From a checkpoint of a small mixture-of-experts model trained on Wikipedia.
Size: 13 layers, width 128, vocabulary 13540, 39.2M parameters.
Training: a variant of SOAP for the experts, 478M tokens, 10542 steps.
Below are experts of layer 3 (counted from 0) of a mixture-of-experts language model. Rows are named gate (a neuron's input weights, with its number), up (a neuron's input weights, with its number), down (a neuron's output weights, with its number) and show model dimensions 0-127. Each number is 50 + 10 x the weight over its row's rms, rounded and kept within 0 to 99.
Before each expert's rows: "comes before" lists some tokens at least twice as common just after its tokens as in all text. This comes from a sample of Wikipedia text that the model never trained on. Tokens count by the router's weight.

# expert 8
comes before: "-", "|", "\n", "|---|---|---|", "|---|---|---|---|", "|---|---|---|---|---|"
gate0:63 34 36 60 70 66 54 62 51 44 46 40 56 63 66 64 45 40 47 72 57 36 63 59 32 57 49 47 67 51 44 67 64 61 52 49 49 55 31 57 60 46 32 45 62 58 53 41 63 48 34 47 59 40 33 35 58 57 55 60 59 43 52 59 41 59 43 56 62 41 40 46 54 42 71 50 52 30 51 51 71 60 33 56 54 59 55 52 52 51 51 57 30 50 54 55 66 35 57 41 58 52 48 46 46 40 47 50 56 42 45 37 41 47 46 45 33 54 55 51 57 50 62 50 53 60 48 70
up0:35 61 60 45 31 35 48 35 51 56 60 60 46 41 37 39 52 55 52 27 42 56 38 41 76 51 40 50 31 50 55 36 35 36 50 53 61 48 64 42 41 54 60 62 37 43 52 65 35 46 59 46 33 61 59 61 39 49 47 40 40 57 48 42 62 39 48 48 36 58 61 52 48 55 23 49 48 72 52 48 26 44 70 40 49 48 48 50 47 50 46 36 61 59 54 49 41 61 40 62 41 55 50 54 59 61 52 52 43 57 54 54 57 61 47 45 71 40 46 50 49 60 36 54 54 43 50 38
down0:45 46 50 48 66 72 54 41 31 49 49 49 45 55 51 66 53 41 35 60 64 37 49 51 39 57 50 59 56 47 54 44 48 55 56 53 52 45 61 51 57 50 58 55 52 59 45 58 79 44 42 57 49 33 51 63 44 67 40 62 64 59 53 47 36 46 49 53 43 34 63 58 34 48 67 43 46 43 61 42 59 65 34 52 44 38 63 36 48 45 36 46 51 55 46 51 48 53 31 61 59 47 52 51 39 62 64 60 34 60 59 61 44 42 84 48 49 56 26 56 53 33 61 59 48 53 59 59

# expert 13
comes before: " |", "_{", ")", "O", "iege", "I"
gate0:45 49 47 57 66 37 46 45 56 37 65 55 49 51 61 69 43 53 39 48 58 52 32 67 51 42 31 44 22 34 57 56 52 37 20 53 52 40 58 46 42 44 46 35 53 31 48 37 46 61 55 57 56 26 44 62 49 43 62 53 45 49 27 38 50 40 53 35 54 54 55 52 48 57 54 47 55 29 56 63 41 65 39 65 55 52 45 54 56 48 60 49 49 48 57 50 60 33 46 45 48 68 43 60 52 52 45 62 33 41 59 52 55 57 40 40 56 53 49 35 52 42 62 43 65 50 61 43
up0:55 58 52 54 42 47 23 49 42 46 54 65 54 61 54 42 60 44 48 46 56 43 41 34 38 78 55 64 62 68 53 65 62 64 65 38 22 47 36 45 54 50 51 71 58 62 37 56 52 37 56 50 42 64 48 33 52 59 41 58 61 62 59 46 41 52 42 55 52 47 59 43 54 52 51 72 42 54 54 31 65 39 65 57 49 38 39 39 54 37 42 70 63 43 46 40 49 43 54 61 61 50 49 43 56 47 49 42 61 55 40 60 40 54 38 56 50 54 58 62 53 51 42 58 45 51 44 63
down0:50 53 53 41 49 52 52 41 51 39 47 51 57 45 43 55 39 39 50 45 42 44 47 39 52 45 51 52 42 49 42 53 71 29 70 54 43 41 55 48 50 53 52 47 33 39 45 54 62 46 42 40 45 47 47 55 58 61 52 56 54 49 64 54 50 53 66 52 41 66 40 49 56 56 51 71 39 69 44 66 40 46 65 50 65 27 49 54 39 45 62 41 27 34 56 48 61 60 66 65 57 34 40 38 45 41 45 35 36 59 50 37 40 57 63 62 65 44 32 63 60 42 23 46 39 61 50 37

# expert 33
comes before: ",", ".", " and", " of", " in", " were"
gate0:48 41 51 42 46 45 41 41 68 44 43 38 72 52 41 66 42 56 43 62 54 57 52 55 43 61 52 68 59 47 40 60 63 43 48 56 42 56 61 49 44 42 47 34 32 54 46 42 54 39 53 47 61 53 52 44 41 50 47 58 48 55 40 40 52 56 64 37 40 46 52 42 38 63 63 40 64 33 61 50 44 73 54 68 43 45 49 59 54 66 40 35 34 62 49 57 41 54 45 40 63 29 60 70 55 46 46 35 48 55 71 48 49 62 31 45 57 40 44 40 44 34 63 52 33 33 55 50
up0:49 42 53 68 47 58 45 53 53 52 51 47 55 61 67 53 30 58 48 51 68 44 47 48 52 40 52 56 34 55 50 76 54 50 48 37 49 55 63 35 50 50 44 47 48 54 47 62 43 37 57 35 87 60 53 49 57 61 58 61 46 54 57 48 50 35 59 62 45 49 70 56 36 60 47 31 54 50 63 50 53 43 60 38 45 42 53 35 53 55 26 57 46 34 40 49 61 46 59 61 41 58 34 51 58 48 53 47 55 46 60 35 55 47 52 55 41 33 27 40 51 62 63 60 27 46 58 55
down0:39 73 55 44 62 63 48 49 56 61 34 43 34 51 48 57 40 43 53 76 57 51 48 74 52 62 57 47 57 51 48 48 38 45 46 43 54 33 45 64 49 44 45 59 58 46 56 48 43 47 23 41 48 50 66 66 50 18 50 34 39 52 52 61 60 69 50 33 31 45 62 44 45 52 58 64 47 45 46 47 56 34 44 47 44 54 51 55 47 38 38 48 57 48 44 59 45 50 58 39 44 43 57 49 56 71 49 49 63 49 51 46 47 66 50 66 53 62 62 48 66 58 35 34 46 53 63 52

# expert 18
comes before: ",", " (", "'s", " =", " de", " is"
gate0:54 55 52 57 57 36 47 39 61 26 43 50 33 61 56 34 36 42 59 60 53 51 52 50 62 42 45 55 51 47 55 39 56 55 56 46 67 44 41 72 34 62 38 46 43 39 48 41 64 52 75 55 51 51 52 48 35 55 45 56 61 45 48 40 41 42 62 60 51 59 55 34 48 75 52 58 48 49 52 39 29 51 48 46 53 58 53 59 69 62 33 41 39 68 45 59 47 48 50 57 35 66 48 53 38 45 63 33 53 35 64 41 59 60 30 59 47 55 31 55 49 47 41 39 60 58 52 54
up0:39 62 62 49 44 45 48 47 64 38 45 52 51 68 52 46 41 34 55 55 44 53 41 38 53 42 43 61 40 53 58 50 58 56 66 51 78 61 51 59 43 55 42 44 56 32 61 36 64 50 66 59 48 47 73 57 29 57 43 66 57 55 68 50 52 48 61 50 51 54 48 34 42 68 53 53 53 54 45 47 49 64 48 45 41 43 44 70 61 51 40 40 57 62 45 54 44 37 43 57 33 55 57 57 41 68 54 41 50 24 47 48 61 47 19 50 62 60 42 55 41 50 63 49 56 54 66 46
down0:63 51 54 68 56 63 45 33 54 43 53 50 36 62 54 69 41 55 59 50 50 53 47 52 68 58 52 59 56 53 55 49 40 50 50 33 58 60 49 64 69 52 51 27 43 43 51 53 50 56 40 59 48 37 53 48 50 46 49 50 64 60 45 48 46 29 53 42 63 52 32 48 46 47 65 45 35 61 43 48 54 53 60 58 56 48 54 52 70 61 58 50 29 80 61 57 57 53 45 57 32 47 37 60 40 66 55 45 45 43 41 54 47 56 42 62 40 57 37 63 47 50 35 45 51 69 83 47

# expert 9
comes before: " the", " be", " a", " have", " not", " his"
gate0:55 45 22 43 41 37 45 57 46 46 62 38 51 44 61 69 67 50 35 59 61 55 50 65 54 44 40 54 41 63 28 52 47 56 54 79 43 34 59 59 43 54 56 57 59 39 38 55 53 36 53 43 55 55 57 65 37 45 45 55 64 48 48 38 48 32 32 39 46 55 51 56 50 86 61 38 52 53 39 43 42 51 48 48 46 35 53 67 62 47 62 63 66 48 50 60 46 57 48 45 47 46 55 49 42 49 53 50 47 55 48 32 49 40 44 46 71 51 41 45 50 59 35 57 44 44 43 52
up0:59 57 52 50 32 39 51 42 43 43 41 41 51 48 53 46 52 28 49 31 41 44 47 55 42 47 46 54 62 45 69 58 69 47 43 40 28 54 60 46 42 43 45 38 45 59 66 71 60 55 55 67 42 47 62 38 43 48 74 45 58 41 53 57 49 60 51 46 61 50 35 57 63 36 59 55 40 61 42 65 53 38 54 57 60 66 36 37 36 52 44 48 46 35 38 43 69 50 40 58 43 49 43 41 40 38 60 62 56 57 48 38 58 57 48 66 49 51 46 45 54 56 65 34 45 57 57 76
down0:68 51 34 70 46 63 53 45 55 49 36 50 51 32 48 45 48 49 70 40 61 45 63 71 56 55 53 50 48 43 58 46 40 62 37 70 45 53 58 48 32 32 62 57 45 43 37 51 39 66 64 47 45 30 51 51 42 61 49 57 52 43 20 27 59 48 39 47 60 52 50 49 54 48 63 45 68 42 49 39 55 54 43 66 55 44 39 47 50 40 58 42 47 51 45 60 43 54 62 43 55 51 56 61 41 53 31 52 43 40 60 33 52 63 39 57 54 60 51 58 66 34 57 37 40 50 42 42

# expert 10
comes before: "\n", "==", "-", "The", "===", "In"
gate0:52 50 49 52 61 49 33 39 43 50 47 55 45 39 42 50 45 68 60 60 56 49 67 59 56 68 55 52 51 45 60 37 66 62 48 46 52 47 57 55 37 75 35 41 60 42 47 44 68 31 38 45 45 30 48 35 45 36 42 44 47 46 46 44 54 40 38 44 47 49 53 47 42 39 46 55 69 57 43 58 29 58 36 56 52 59 49 50 48 48 51 51 34 45 43 59 45 53 46 64 45 49 27 59 49 34 55 67 55 42 46 46 66 82 46 45 38 56 59 53 74 47 48 42 47 37 67 59
up0:51 47 45 57 43 49 63 53 56 52 56 49 57 68 49 44 52 34 41 41 43 50 46 42 37 33 42 50 52 53 36 63 40 46 57 50 42 53 49 47 62 35 71 59 40 61 49 48 37 63 73 49 55 69 51 68 51 67 58 48 50 57 57 51 52 50 57 54 58 43 56 45 53 56 66 42 31 39 52 41 62 40 55 41 58 52 49 51 62 49 58 59 61 59 56 45 47 41 59 38 53 58 72 40 59 67 43 42 36 64 58 56 31 15 57 59 68 54 33 49 29 45 46 52 49 55 44 38
down0:55 56 34 62 65 38 55 50 55 47 74 47 61 44 59 64 61 58 57 56 48 48 69 39 72 45 40 66 36 56 56 56 38 58 58 42 46 59 43 42 33 36 65 60 56 34 59 57 57 57 46 74 45 53 47 65 55 73 56 65 39 49 49 66 60 40 61 53 39 64 64 43 46 50 54 51 40 64 47 43 40 46 48 48 57 51 52 49 49 60 60 58 58 71 56 51 43 44 45 59 55 55 64 57 55 52 41 41 48 59 59 66 50 49 65 44 43 41 41 52 65 68 52 48 64 56 38 39